Below are experts of layer 3 (counted from 0) of a mixture-of-experts language model. Rows are named gate (a neuron's input weights, with its number), up (a neuron's input weights, with its number) and show model dimensions 64-127. Each number is 128 + 32 x the weight over its row's rms, rounded and kept within 0 to 255. Numbers have three digits each.
Before each expert's rows: a language model's description of what the expert responds to. This comes from a sample of Wikipedia text that the model never trained on.

# expert 9
What it handles: Hyphens, pipes, place prepositions. List hyphens, table pipes, in and of, and the st in compound place names such as Young-st-own and Phillip-st-own.
gate8:094129176066124123138168170070105086118134141089083162140140155127170110079134148126117114123147125104129178104150153110119119137116148138128137113165053134119132232096154171055167204130111075
up8:087076159092050138134154167098131098123107145149167159163141165094126142092138124122173081134076165100178128117083107114130132096110088157092135090093149088119221162162095164196161122094121094
gate9:136146157121146112115152084107115128096121158110116197123103130174125086135134183114108189118068118147159128128118153135158111126165237073109151183169118177159156143108179140093101109096156080
up9:143146180163147128104147122098086163106148155102093143107089118115189209154143056134130117118165147146134109123159118133119136164107097125100136116134167178107088090143111182128157108129076069
gate10:117200189130143134099127084160178095127077120211133126136124119155129072131078131128193108147053087083145167138183116172128154096068130154162122092081093125114109079099138121130161111137144142
up10:113200121156104161071142116142147104102034115066163101145126093111109140121156102099125106105089149160125105167144120136155128127098138110138143119071189115132114082112137133128109128124105086
gate11:153076091132148168137084115079103125147134173117110124073133072171099098150163113106165050075129131138138162091164150053165116157154132084129158117155131130079073129126151128131124089053150102
up11:125098118095085124160096154117194203131090137133137148108169168161176128112110156214188180122126104165160096143132084124095103129095118091147120147109125176165147130075106129127095173089097085
gate12:133065110163140101101129141097067158145096159140184109154116037143153171138180121120124100160082069113163089113122165131143169182114098021077080157156131122147100108123138119135122130112119111
up12:083116069181097140138109124144112139178111133092103127082062177101084141106141116182081100075117066128156136114097158074127142112133108156162142091157130079144114156150154125036076099158130139
gate13:086123134110099091150095107071140142160119113107134059137150180117202086074111100117064044181125134130088123089131105183166113075141158115094117121118057143077132122078147127096141098082084124
up13:157171105094097170173160097112116173127134084117163183078138125114155151161147105135112167113101122102118129149137125150083088167111109176121115152118108103173142153120089147104110092158213145
gate14:144104166062124095125175128137149085131063086162084141101128105120081170101080122145178142201127090154140110154098146136055104144144086091125162106151139152140165135074170088155071093120112165
up14:099123158102130186097140134145192100110131057104161129204126149123126184128126157111144130121099196068111115196082095120113144159094161118142156106198121130103164183130105114089125117141090157
gate15:161228166141100153210096087124154162115086110154181160175119142112142088167150119104110169093080151154153123115097134145142174121083160194150125150103098101132132066158201089159117108132147140
up15:180084144117075111085166191142126127108104139137109134109120153141139171076140108144125111140116106162087088125176112122120120152114181120143135082113173141157129090130126157130115142068112144
gate16:130167115142085133092120138175137087096098170143064071066112125089158192140119121136121128209131143193044079211087138104117168159132146127076119073106181161164167131092159160065137114174155092
up16:123115151092167113171115106131072107187160150128127202112082140176128096125100090109084156098090140110060105094197144125121110096191112171141113140108164135135130171094096150140114169137102119
gate17:091038138138097140050140149116114110153109148130073142135151147114140109114145134155120156159054162094044118091076154136155178136144129099165122069103125248127186143104111172120162149150098158
up17:133115141124152155148123126125110080139084156147122060151159126125143131123110091127127088147095156175149153151101138137093133109132176100107102135172173080143135158123104156125160127142083112
gate18:179102187121163110076160179136134101116145151152099171156133160114079159151131111096088124094111112142125126138139103106144113142124156139077140145086166096172121091147168116093142141101133087
up18:211141142110082152150120131207164119138094123117151146149197058081079130102112065122121127193141140188078112133120131208114167113158077054136181147105140130154117120167143070097112067117170099
gate19:140179152127083064207171118076117162197140193078104138069149123127084082160161147087077190122132214087113105049097058110115089107173072114166119122120091157126111151125118140131157125118148114
up19:134225119188149117135130099128138100166132130151138167202123102194209096144110105160156141077107127150127121116091129152172103134168153118142163173078057152188071093142148154112161103144138129
gate20:146140195145078121136144101132069125081154095139155098155162109083144116175112126148117161161140132156096136181187139101136135165102109154146147126113151113143153190080171125079121101116153124
up20:128150051140137130027094076145092106117152088098080116145113142150120137149153049158116132132155133115139142187002152136125112085167135174075076099159084166085170128139153165122161089109131085
gate21:120100112131128064117092113157074185142142111122126130154109129141173127127170122123205074167118117136145153125109125118112131175114170115155186139128066091118130138161229107146084145133151104
up21:135158137123108116146137151086162158138121160174116109166092115137162126142143159173190191134141108096098115134116127124074141192072138172135173129104075159164150162142090150119152111145172120
gate22:155146078168097126106183140183098155114120093109119118142120138120131132038049095102098147119176167191102084170160203127095124112133127145070125133139106096140129103100105172140174112125106123
up22:115090119149159084125136153120112119139134097116122128141118105107123121192129144043078087097163112155090154170167095111172096098153180153111156146116135125119138112189149087143133162099087131
gate23:129094188108124100200177128075134097177087153122223146187157118115156172151141082121110130103042119088150125124156148139162110111164106122104139181065160184135078137138125092161147167130125125
up23:130120075148128152122177117181219136124154140113118182137147143101143140100202136122153147103080135179132170160154108095112155162150117115109169166131138105148129109146095129130094104104099110
gate24:152117138143197160146094155154093073165145156199168103145107123127160151070147126145211089103127126167089128183066072134177159109144122197086142107066162103155144114170116111119110143093119160
up24:092142172167114109160128159142107123130207111168129128087136125158110189167165151046137121128209127116155128066153135087067180175087085158133175165107161127187078166083065098151096095106139129
gate25:135119111136075086051125156129117135116182123148087132132102111140131137104116125081121169197087109105125178129128134143129102138103098172178044087112110100106165184176152097151151148094110160
up25:104094152146145182062149120099135138117149142117133145145138139045123105100141114131135167198133119167111154151095146157160126068168161172130091136093141082079088133165110140151120103114124139
gate26:162088138119060169194119097123119092161116160071082140126123161142160118164134151099129058141054134185086137068119108148150130099212090109075180129175132110074134153145149138098114098144127180
up26:119120149101202121109098150142128137100148138083157115102123102117166123095127154124172119092096124115113118131179155181091176124152144124109139128110145122155134089171151167102144123138175132
gate27:164117160137153163076132181139115117088132125079066129135168129139138168099138145137124075085063130200087116113153200110105160161170169080128106121142095181106102108146196194170180089190122143
up27:155134144133120158149118164142130150112151230108139090157172155139110108129122173101169137093105125136153111085138190092142168111079163119154152038131120117153125086133179159167140149147114159
gate28:125157170136124115118131161115128145182158083103078227149132129125153136098096094122106115141138095055107144185136152137100129120149167101106094103101049135152091155090075108111099156112113101
up28:126158137111126111140123134119126143120116196155064141120151220091118109104087173150075145176167164145205116083112144146085102148090127104114124117108141085147145103130167156118120099128168113
gate29:133046044150191111128098117123130176180158101127114090090123126107177189142199147141119078160152107102121119155128182161081112090173090123137097141099106128110156111179074122110100127212135093
up29:103072144089175093070100116158151159108115099111105104194077200114144150169115119143161150153117098143161109167169143129121123093133136152117109158105135099140090134117141159129080074101124113
gate30:085114087140103127091126108206137105163090125121172065120141129113168152136163170105100134172130117097136130156113080129239062118083086057105180103134109149174168131113093124151141102109153138
up30:144099138136132200103123201162102163134091144110149139111117080073126101125157101158121160120176105085121107200137138107148123112147117150115095138132160125131133104146127119090107165169133123
gate31:163116128112127147127116118151114125151168097176178047107146155110087110164079152129150132163180126099126145230083137090132076110154101141165091103124062124058158131149094121172120099169144138
up31:090107084148173204155109137136103100078159082122160121121136122098173165139084172152141092127123135127108139132153123124134127091081121090174169102078144108068178171115096123122137088147137128
gate32:157144141123113148122135110119076106102100095141164111168118111098112139177185164147116149134159125109150105165146122141167143145051167121133166129104110127107065143119140116150079129116138188
up32:140147143150155144128107111105181080109115145143147138089088152134091131131151098095147081116116106107125157138101114193114147124134134097127125108112092069068140132137162126167151090112147088
gate33:081121117117159143157153165109134138097105172128126149118154232116133154146128089093163155140111118094147138164098164118118192205104132132046112201161146166161147133137175132123089114145103175
up33:155101099143103110181137141098121071151192089086175142118155104098130174141127083132091114136165092197085141138126128149122183152124141132155183156133148125125144109116128175128119074121102067
gate34:151130119178131100166111140121114132128033159127187109150133120122131122134105123095154128160126113149152114125119137101177142186139095126094094189160133163143100108162085097154109166135137180
up34:108113147108186115123151172168163160160100138085140100150098079136143119152125128135126169084173085122152113105157106118109079123115085119142158173130113088159141119154129127159148153124096111
gate35:176120232132105125130128166080139184175164119173130172079129096069158107116105113167118126127144205166181139122145118138142096017074170135142130154145159147159133145117164135151139131116161137
up35:073133158137139159135155127114109128201085162103113128056069132152110122187132144079077169146103151132129126094145070160111079180091177118130164131104158090137181146144109139162129161127125144
gate36:137103149125081106126173082146135127188127143192153088101150124111151134117133147138144125139067113135106133128185070140105115130042146047165151163112127104108130172174093138180150066113146099
up36:141126101166136141160133129104200082124113211151174152153046092126121124165090125075106145160129143090064103170125057160106121124096107134159134182112081128118113160154101101124168135188121130
gate37:077047120087133104112140096145194121117170115189123122145121132093133150107126131171073201116138053151155095139137139047151119123140131128101103116125114129119123111156238095152128136153168162
up37:078099084139096121152155147125157124121129111134068123146151145163147098115205103131087119105137106146170121155118101073194093183150100144112134116134088116143142144071195130121110143181106055
gate38:119133113212174111127073090132128167060147116096122166170110109078112116102066126180203144146122070072138131145126124159145167109158079163184111122107155197168082103172129117174103113149139121
up38:090151127111106161128108181112154035221089185099100126151135145121199083110135168085034081171158186140159151142122215157143101171125133118114130056141170125100195191126061125113153146157133130
gate39:136103136114130122189113081145158086124096145163154124139138109123107129130083121139133142148106165177137065136138140130078088153185126116160162200159199174158123185118097180084132049166140146
up39:159136125145119149156131161143161111142135123100161142128138106171138140156155125159106136155087150072118138092111137147151103092117127156150090115146112141070096095174115104109159155118128142
gate40:088063077086145110099126146106160141114124156064099128134160124109160095138130116137116124187071088113183084169192133089102136145101147132161135116169125062105122113117142123117165152164067131
up40:108120097148128114094117151154147110067093162168106150112189155135092125107096113135087102165173114131151137150136191124179141088111038108102108067110135121148110105112097099111171137132098120
gate41:081144118193198115108146097129122177119194137101107137139154134134075152137146150155079181135148159104211120182138135128109164125109087097125145133138089169088142114147109141121117187111176074
up41:171149129164100162091132182144160183139158123162133140144132134089092161058101141122128156114148105157225098175167107106092114133099178078121111128101106132097168166171136154146113184120136166
gate42:148102101118133121139185084126141177118137186138149137118156125159146135191132161126092047104064124148096118140154084126100162113058111080171135177106165100057101164093119107100081177181159132
up42:134094081131120168133090114134133153187090128136109130126122094163135177183129112146112155082122143160188123135089099110172148155201128072148157072145110124098184128134176111130081131102146123
gate43:125156141076070158127040149139116156133157124157162100076137121146148076138093187139124144105182157125094153093103144067091111096145100156120168148129148132060183094135109121175042134167180227
up43:148160117172078157184138097133156093116129088129153101117070116119109152122146121111143134042110116145072066098149107059073107176091094094116204153083159142161118112153162168108170163152132184
gate44:064149162151130164111146093152051109139108065113102140130127151105148069165104098185130089126121138170155156143088154100168112104135123148128090170164143120097150101062150078089117139173157081
up44:066137181105110111106141140124154109169151122138176127118152101070162112103088144093160135077189128117186170089107119120088105199120154140104113115120160118118129119085133123114130130089111182
gate45:049170148128113138081169154137116105215192156118098124123112105107096124134188073071093077101095154148078105094178170100175125083150133098166176086172090085082120140139115114067087097172181127
up45:121104115177138114170161067164123057166122100097163091106109076168174152157141126103132131132149133166103151135116151101125117077144092117105114115119177073128130099174155088143077083111139138
gate46:151125088091185144141110082110170050091107096122155104111143134144093175137115106102138100083141157099148131145155101190168162054226146162094074118218169123084118173111133082141214102116104193
up46:091101093083180118104132160152071110099131116151138087146148093140111129138099159104087098103132085100117143165085152162119132119191078124137139131075174102159105110093165108080167102146125148
gate47:163103180136121168108130202137103151108126125109084128130065094151127087119149145114131072074186115073182096074072080121071103104143115125114150153107061153104115110102071117124170114081129111
up47:159092107107122136092105154081100103122134102159138180159132092038171066148109156108122169150109165125122131060095168117104103171100166086170153135102120143128105156077152134135131074150099116
gate48:122107095162128165178177137124152088137154169103136125092126169130106149112088122105125167188117122052130160102103149148103120091144125151146116111182081154147095082093138148135129090136097133
up48:135127167114066147145137144118090080150077174191184076156102166187136120132120118133126081127098143075106128135122133142078104080122158132115125068111101103151132070146111114091119148109104140
gate49:091154107095204173114073126160121171094156150109094109146129122177144138123152135171119123148168061140172074149146185146138109159057124168152163061109063099127065053151103064123160151116135134
up49:134108132103079141087125059157172211127149104154185152112147108116089099145109136150084156150143093135199141146138106088156127104188117080136123208168109146149158199143119160137133165136173155
gate50:138082149157076127114089113089179070125096161131175085166128159059148204109167175095170125116101105120106092136140165171127115135186170126195105107099172124154103175132148129103121078093165152
up50:110103103115136106075137042111148118138133100112136113151164106110101076161111160136157156112064117108106146093205164107161148149067153151152101150157136119151127151144090134123155098119067184
gate51:100121115114099141112127090121161139128166131138147096097074098134178105130141113110157103132146157110114063152142154146108130046130145148055115119072092131084132141068118087079151089235122127
up51:101183111057139114091124104124116102153118119138154132105084117099089136133081130108093181138103094142134036082044179136100180148155119133111161203100098153170174153091139105158135129188143094
gate52:119122203094111161131159142124142097117136149097177143122185146125143141150126145140143096127126081201073061144169180127123108112115188112098123101099094105092114133074153130112172107070134192
up52:107125109148173099146172107135134132125112132131081124094138083119144121075101204184118098131207096082089118115167096094098127115130114109084108121139190153130191151180115134124170205124133112
gate53:104119072155099136089160124086166105155134115163168171165088118139147148160142140150185106084127136154103161136166139147100071146078146079137065156125158133173142113143147060142103135149034131
up53:124131107228084161134090127146120159153117148123087097125154148157115110142141065105127093123169147195101125123134101116205144139169138157143067093113144111099094094139137160086124114114090107
gate54:129076102043108134131090118118198118113147158089102131085153191083130146113125122155194101095095089138147131145113157110151098149086141102151200116147190125193102112069166165157146110131113136
up54:120169094137168099102130118165125159144125145175087124100198113086153084175062126112084089123147141159109122111123134070114152102072157147175077113112155119072138135166146108120115142073121108
gate55:096123124121121167128193123119190132146096075083093141113109161144132115116160105112187113098132105115044159119167036134072123131118167165126111110085185096152115149136115140074150106088206140
up55:123068160115135117149110132086169066140086096162145121094133139089076075180110185089091127109109156093115159107115131108140095144106125153137102139129174144108179146097089104124118090130108155
gate56:160103194071144103148154096153169110113154103175112069131138098141134130138107115214103202144171120132106076207201075142107146142110061163113115130108068118147108117076103109124151091156173148
up56:098119097116169155176125160157154070132150137131186114168165137181134159173143155140138125181111121111089129201188092080149087120132128142117090126085108095168125094096085114130090086157141141
gate57:118098192129182140182099135108138121088126135105139139084153146080095102146116119089117094140103145133172145123189147109114089102153124185102091133075096174099074144137081135169159109106134120
up57:157124162050126123142129123067170219114143147109142154075137136096127078086105107100164090081080114067106145125194140109126103177126180158163072127157124133119146105123103088139123118123144131